Weights of a small mixture-of-experts language model, trained from scratch on English Wikipedia: a variant of Muon for the experts.
Below are experts of layer 2 (counted from 0) of a mixture-of-experts language model. Rows are named router (the router's row for the expert), gate (a neuron's input weights, with its number), up (a neuron's input weights, with its number), down (a neuron's output weights, with its number) and show model dimensions 0-127. Each number is 128 + 32 x the weight over its row's rms, rounded and kept within 0 to 255. Numbers have three digits each.
After each expert's rows: "raises" lists some tokens whose logits its average output raises strongly, later layers aside; "comes after" lists some tokens at least twice as common just before its tokens as in all text. This comes from a sample of Wikipedia text that the model never trained on. Tokens count by the router's weight.

# expert 12
router:143116092122142097107073113142167149153180131093078182117111148173135115172179104070107148101134168144110090211146138154154082135073168121136140110119128088131088100121141175175076144119159163110141121128162099098123108120110117101113145112126078130132144132156096160119141167148076172138080150083134188162035169132103147067130139119173103136151094141132111088118098136146128151164079
gate0:181104120134135183071174145115186074139141146154212110132115103106197135126132154152129115114127137144142154202127174140138083143102091159173080099140121183151054170124154112106149124116136099158129119110156102111139102127059075116102083140117122106177167133194168120091129103074122101115159144177125205118113130127120121124206129132112139124174155098121171104148100059144156129157119
up0:082134109138152118141059113173080100176061105140078055152059101152161165221092091142171106105129161138114134136097183115110126097151152155123142120094112150118184179113081112155140156116066128113132135061091138155100136132182171107115096093153067105167142154160077137141108107107116135143130171077123077116158162125095162115129117166100117079097128130116130114126164197067105053084076
down0:108178133166084078125155062150098106140080136134082126162079120112105103128085144106150140102140172130120113087101128110145122120070205102101157122189082093120175135132145129090095110136142105119126056091096182141114124161091190116148142139181089148141092068049151096090117157082114097077156054137155066129141089182146090178119113130163091110139063166128142099144084157093143122135145
raises: "of ", "and ", "in ", "(", ", ", "at "
comes after: "the ", "a ", "The ", "- ", "National ", "his "

# expert 0
router:081127154123133116151046107194141157139184141116124178121129091138170151134110157172122171132048153132109150166117094129138152113092128133122145132123053141136134106118156144177127138160075170106118148129156148100149106143141100100082194155106080105164130122166120157150138175129080092123085117093130160133102124081113179121111089150132078070169093153127096112148156173160127136141139
gate0:101111132127137123113080099153172121119159128086063098120114179123159146086128116204175129106191119167125113075149125205114118111120144077059117120161066067140147138182117131085089118107161115113123118149104116112125071115096122118119118165120170159183083202071171138105139132095158113107141168177117093128160092125157085143110097141168155098076143142152122151189138147170083092093120
up0:126155138147067157154103123144136123024187095095121103116163150143181131119155183114190148063138133161185106171097126180028116125123111044081100133150059112124104126145131126084116117123167155112090138162153148112181097151115139086117164218116153141167162118105134172132154126141164121128091133178128120114101084118151141180072081218133110025141094151142128111153173122145090069114154
down0:109105184151142109153086174139172171163117141098132068092146101112136164110082150106094148135108109136134098177149108145130112160184144120116149140102126057167087114077111181102122169113151111135146110088148150114181146103133129112140103088140208087100129164167080160159118098142149140123122102193188077138132116073176166139077175099185143135154147111142113086166101154122133096162133
raises: ". ", ", ", "(", "and ", "| ", "\". "
comes after: "- ", "\n", "by", "Born", "Country", "Coordinates"

# expert 30
router:107133069112101090122123125137135103094170145096137128135111120178165114128108138124169129116084151159175080107172086120109116126121135140115073084174116122128107112085113107124124123106127141145103143171143119113148140145132077118100146102120121115170160141080107204145138139169111144121078067131134144133088131166114230139121129185161125085132115153112094079131079160078118097112140
gate0:137097132118139120066098100075153135179125166100122062097098163141067210128075177116113125138122123123145172224149113124145129118075173129085060039191116125118116146111113158157178117173106126101088130069145110102185103128118176116132142141155128122134188156048103147143154143111156130124073103204129121166116148087108126117106121094162129118123093135127131086177130131096041139139149
up0:133138119115135084133107129199133151136109072142134212134125076120144082182164052089096100130193121090096099076132182115141103132122122166163109123127158126123116136163131130152056140113123205135137113160078180140134115120137146110125079089116134110100167057124127127133121111124093143085127139114108089089131109131163105125164112136060132058098161115119149137089117101165136180133174
down0:118134171120098114101138110149166172132058111143198158152119177153150114133130131129146060120161162144140141200167103121149095129074129158127122118078114058094132117079177161150114050131124181097170145138165171124071129122117167142117123139162143154101137107090120130161173180166138101169121104114079143105122126222086138117117133065141102141123090114144065118100128101123118168137134
raises: "of ", "and ", "in ", "(", "that ", "as "
comes after: "the ", "The ", "a ", "this ", "first ", "his "

# expert 14
router:146132123118090089168139154130119137126180098146134151116140104140160138104134128079153145137118153155082134164113127157093077119144123101076134138182064102142135145118160146142079140138068127097082123115109161129160081137094111055154166179106146106129162153126157188150147128063080106191120183130128210151115198072109167151134152156140103136174097132124138098132125171113090147167192
gate0:194097150143067103164124127108175110118144180169145089156110235170107127166182134132160150142114111136136123078115130137111129128087052132180076185101122065146110107117130131112137125074173110105147155122123117117132073088112075120148098108111147133102073120096147151157153125061091157156085139163128140147194166134150109190139156149101129197166074117107100146114110194132157143115129
up0:113194155124155131111132119121126105129117128144155142125111110081138122152086117099124141130071160186139162115145093134130137127141171131105222123166095180134150177153136118130096121175127139152053100145118148174143142151142152215103115070163113128162122169153108113093088144139158074084198105149115187091073124187131153071131074122162156083160173168164097153141109113129136119147123
down0:131175117055128120131166190134131136108066080109165128173162112147121215168157130108093086089073096161129134100083116119143076092114140117101091115139142171093125107153164071141110146143157127125080126131080151133088138138064100174154124129172129105158094101116132146081154174120121101088096133153171164184104088115136077074101094150180127162129167152152106100108123125092106100168183
raises: "and ", "s", "in", "b", "in ", "("
comes after: "a ", "the ", "and ", "of ", "his ", "for "

# expert 35
router:124127092116112066137109178174139156137119187073151132130177160208121119172104129136134131139106122115109092176154085152109112120091148164119121132145120085131185025096140106170124196111080116067158136105072128009170075164098099114090136160167127120138106119163125113108147172079084100184102087082145171137114153102127156054116110132107140119117087163115073074071121124120113157137157
gate0:109138048126146078213083147141055147112131142073140152162120130172102096151143123070140126120135130080069136133125121139082086107172136176135125117132175127134132131078138137123073146119110095109114097114073170109162101058090157116137104134133092108110121082178145130124124152194074102108129085160141177093125112177140209155066089070118126122109165172112180111073051120135079141111143
up0:094138120119158129095139125065175125089099127173089071152096106103198111099104142194092148083149132148132104101108120085179187119113111111178152154144119162138115198076143183105154129101141132172206129098112118130121205112143094141139154133104174124135147160139096107145170124084132108164116108124122204139128174181143109125127149152146090096104067152114106184108093121118126145113092
down0:125166158164183140152109156131113178125118151202182134166095087133140169099147126077159125118123123102183136099146116163119104114118112091091122152112119114076068158204118189157131111105153211147177131184131146128146180166122189159150143158128077144125139106135143117177163143122102132183184117146115074154105115144123162156162151105127133111113173170097126107117150079109127104144126
raises: "W", "and ", "(", "D", "B", "E"
comes after: "| ", "°", "″", "N", "A", "T"

# expert 55
router:128085066126113127116143101120120156127150171160115160063114082104147144119113131150176112120102139127060087138115157113117105157150170122118091125139079030129138126093110101180079164119124114113129148166093181123133160111100129120093115165115045132104212148152120177126148163115094124181068070073144154123141155184128155085100113129130130130129093130105093109105085157102110162110190
gate0:143139120143137235096082124120097172098136136189090186169096178088122142095150095132146130109115124112100047111173084168080122133077116178132152104123156060101132115138128094116136088119174135080090120090136152137155075108099159101133120099141130118102110149116176117128100157106117085149088081065107108059143143186128093059147162065131121062117160107124126155147109107134098110119094
up0:158129085130119239059103138096107194193157143128150147135135191163125139079121131103132116149100117115088034145146077179119139100096104193141088064133179089110186167165101083126158115129191137064081097101151138145160093108079124097105118065133106123095119146099186091128093145071113067143111092107129125117094090178131074095118172082115147120152114111144117133140090097174153121130088
down0:105158121147105095060135114100126075089107126111108204134047099175142167193173107140159122091188119114166092098113115149151107154080130069142133096162121106148142163191120117160180146125140120070077139187183131128092096129126138119105153133146098141130188104087118160164147139103124217094105142110159148109133119108175154137181135118173097114123138066127112163102112081102104092101123
raises: "However", "In ", "They ", "The ", "It ", "He "
comes after: ".", "s", "ed", "es", "2", "No"

# expert 15
router:135086137118143132131078111117124135170178114148140206122113108114148119110099170100181141110086194113108104161145076151134076114089134117129157068129104076114149078090099138144149062166073116123133173097145184136124152119098105130096120156121121092178140134123082144118166173084113135099127115086129117149050156125124140088155174086091099080148160158149117081084105088139098154138165
gate0:161091135131138143104120143122070132083126113126199123178128053143161104079065097134108116098096150118189091169165146133112096102184142109121192126074120120139127157058072170106159118135110147116084152114103125128074117098138168097091139198143131146150180174102067151126131122137131104072145199112128141110103128070118104115113106110118099117144180126142161142103184086099066110120151
up0:158156186122168147144070126172103153057114180149123105136122161108115074132043106143128132157129106161144149176113106194113111115092106167123081089116152154139153128099114158166106139139145182107142138077164094118101136150153135163091196103136094146165136138074116142108092164111138095128096108166116165161124103060142091098137110070180132001109102090118146069128162123154142104106145
down0:180154109126122134116106153109163128181199155146145098144108120071152102190183108184038100120102140134074171129070176225135150178090150150134174128123115155137150145166142122186064161098150092192151129075139074125193130158090164165136089113123168151141141166164094167150118110153110157161110133141171131122132129110127119151174115119158188141092172220100089164099142151121146119115072
raises: "and ", "in ", "(", "to ", "s", "en"
comes after: ". ", "The ", "\"", "of ", "the ", "for "

# expert 16
router:118081140143130144149107143147165142048169158106113133070131073069135143113144162131167141112130140074054153183081162143118110114098149109076125105172080062162140083126111143175093122171096128060134164155133080141205139120140126057145151151122087119139120099182110175103151148149065143120109134097127134142114147098114164117194160093161167104203109126126119102128139101115091134122122
gate0:104114080147100151097139126164111108104127093142089080141106176187122083119128104098083106121165162169129149127125138139153172151147117135154139138095140148139112102136133175184118136149133108113140120177190162109153110121190185147110117155152140088149152081143089128139082089186112105068098106150131176166111113107161098171132105151190133137201140075118116139090061087140113138133160
up0:109194124147128117155106107088164103156133135173171178087119083097147109146105161104168150163117162120129114092166116061054136112076144139143097148133148149151124127122126105102115127128152118123158100130069120161124154111082108083150173153149118121124084168147159114120123173059109154135134152188146130073155118152092102165102114139095142103084154111120099097126161111157124162126094
down0:166100151109100159142145119086099178116110143118096132178173118108072079106120127118086166149086139083133171118055158109100071116131111144170148149150095139072150162068121134147128162167164159112069154091104103067101073122090103187131054101135139146146185106123141135175160193138085109178136136100134144082096065137160139125093172105183110099084086162123071128156163125151156098104147
raises: "the ", "in ", "s", "and ", "in", "f"
comes after: ". ", "\n\n", "He ", "he ", ", ", "\n"

# expert 36
router:076105127112157110144101157124170176106154145060108155147145142211126087134066114111098182056096142094089135185133144156106111085103153140095122128146117117135144144135104143097084101127085105132127146137104146097118132158108055100142157145133112107166113150120164136121195156130070092156114131138141090124135174150103125080149157188124150094157077156115098066170069089121120106140099
gate0:096160097114115183089090135173109194113158133114099152144152166134122113079153127109133127141136119080122105077162132117106104134164070105141174183093163163133125103132110164129101120091172125107160113167094108119144163119163084100123131162097130132146204114084127137147104133127159127150127143099153098153084152136120039134159128213087116133152140088111133151150161099086161080105157
up0:102131102128130114086134117135120136146083057085189117119081111162127117110098101136132127120128141195127161130146100125153137123111210153136121086180074105137124114134142148171114099104137169132139134083159157124128141191157164146149118135137153088104089147144148087135152111154095106072139152159115176093163087147133150192141153082155129061166139154134085108102140173155128174121138
down0:179113087121119080065097092136167115159156148124157146101104149136107088088148106119144104152206144124110121114165081109189088145112100140124117139094138118101113116139147130097096099159161097121192101129081157141168058150081129082125163123106070162119110098121110103162105129140135109126143046063169201150129150151121120078084135118091167125119117065153125135122104141104177121094154
raises: "and ", "(", "in ", ", ", ". ", "\""
comes after: "| ", "United ", "the ", "New ", ": ", "in "

# expert 39
router:188139142125115151103111125128092164158168151121161125138133129131194124150152149109104131103116132107081097152181093120128107125092180160105131116201106120128174146166148085113129133134106128126145149177125159165155119132106103156116130122096117125131177130148081190182148177124068144118083127065141171115102166141112157121182110128150162141125140124145085134049118134137150078158104
gate0:158098086128117115178138128108139149132113129113084111145118116095173134092153117112117107101084129137162108138106087112143156123060169090119074139114108092121157106194140090165229159094155177097188135166126103146173145128121203134103131088120104137083080160104142135128072114152140132138111160162128139129170145119127108099138124081150145133161136151146122108162152124108098189122138
up0:154156117120091062131097123115054109190137124167120116144139103107105100147097121110141119191130124100113150154125124149173076125119196179147135163145155191138110115153155123177142143135068146124078135109120104119096110145140090141136153125167045135126130123111134134151181130142053117143192108153139084179115154121139144101145137130199099112194167078130153112152133101153140129148131
down0:176180103119133151116105134120072086125111112097154145095120117115221183103133139165119135103200097133144123155098123121061111116150098114140101070092122096082146143157094112099181133091054129119110124189183134142158122065217064115181148125149188134107132104165136120129128117187117127133113151183082051084109207149134135152131170088165113186187122129097161106161114125110123155116166
raises: "en", "\"", "and ", "h", "o", "|"
comes after: "-", "–", "/", "'", "+", "6"

# expert 20
router:150074138128090183113074131118127181071140138134112113114178182097157120116101131138127141125125170109103067214144128085122094101105139087109076115142124070161155117105125137097140111134142165145134163186105095140158108103074129051101137143104159110104163126119124161138195138049079168146115116090129130164116136139109125143141113140123143106178153162131168099119142124112108098135143
gate0:151093075119150138053143131105133181083089190094079095098152069158109136102124126146099109125117142115090102172141111133151133114146070161110126109164041138153145119190114174202163141121181142176113128114122138150121123087159155090114085166115047126146087137158069134153095130076162169181130144165118155131109173118130119082152101143098113052129199117123137177168115081122140181140097
up0:068114131125073146119122160146077117030139129132155107156124115205123139108131108153065091100110141122150131113116174150042085117145087153100100141175084156148127125121130129145116147161132166156163134107160137151128094135090214067151156099120114113147153108089123129143191162100140138188103160126108145137143121134142205142124111197138165179162116118130107087114117172171103175136099
down0:149141114156130171118181080147183145125118191116152136129122086209143095115085152122148114190135104162126115107164154104110154104088177165146137154192134106126152105131106166113157133086110171128100127159111088095110069185103146113136124070132118064109122160115232150111151119150118102095130047139164165136173179107131104112176123187172137158148162106151132096192177195090120128112164
raises: "in ", "\n\n", "He ", "of ", "by ", "The "
comes after: ", ", "9 ", "5 ", "4 ", "6 ", "6"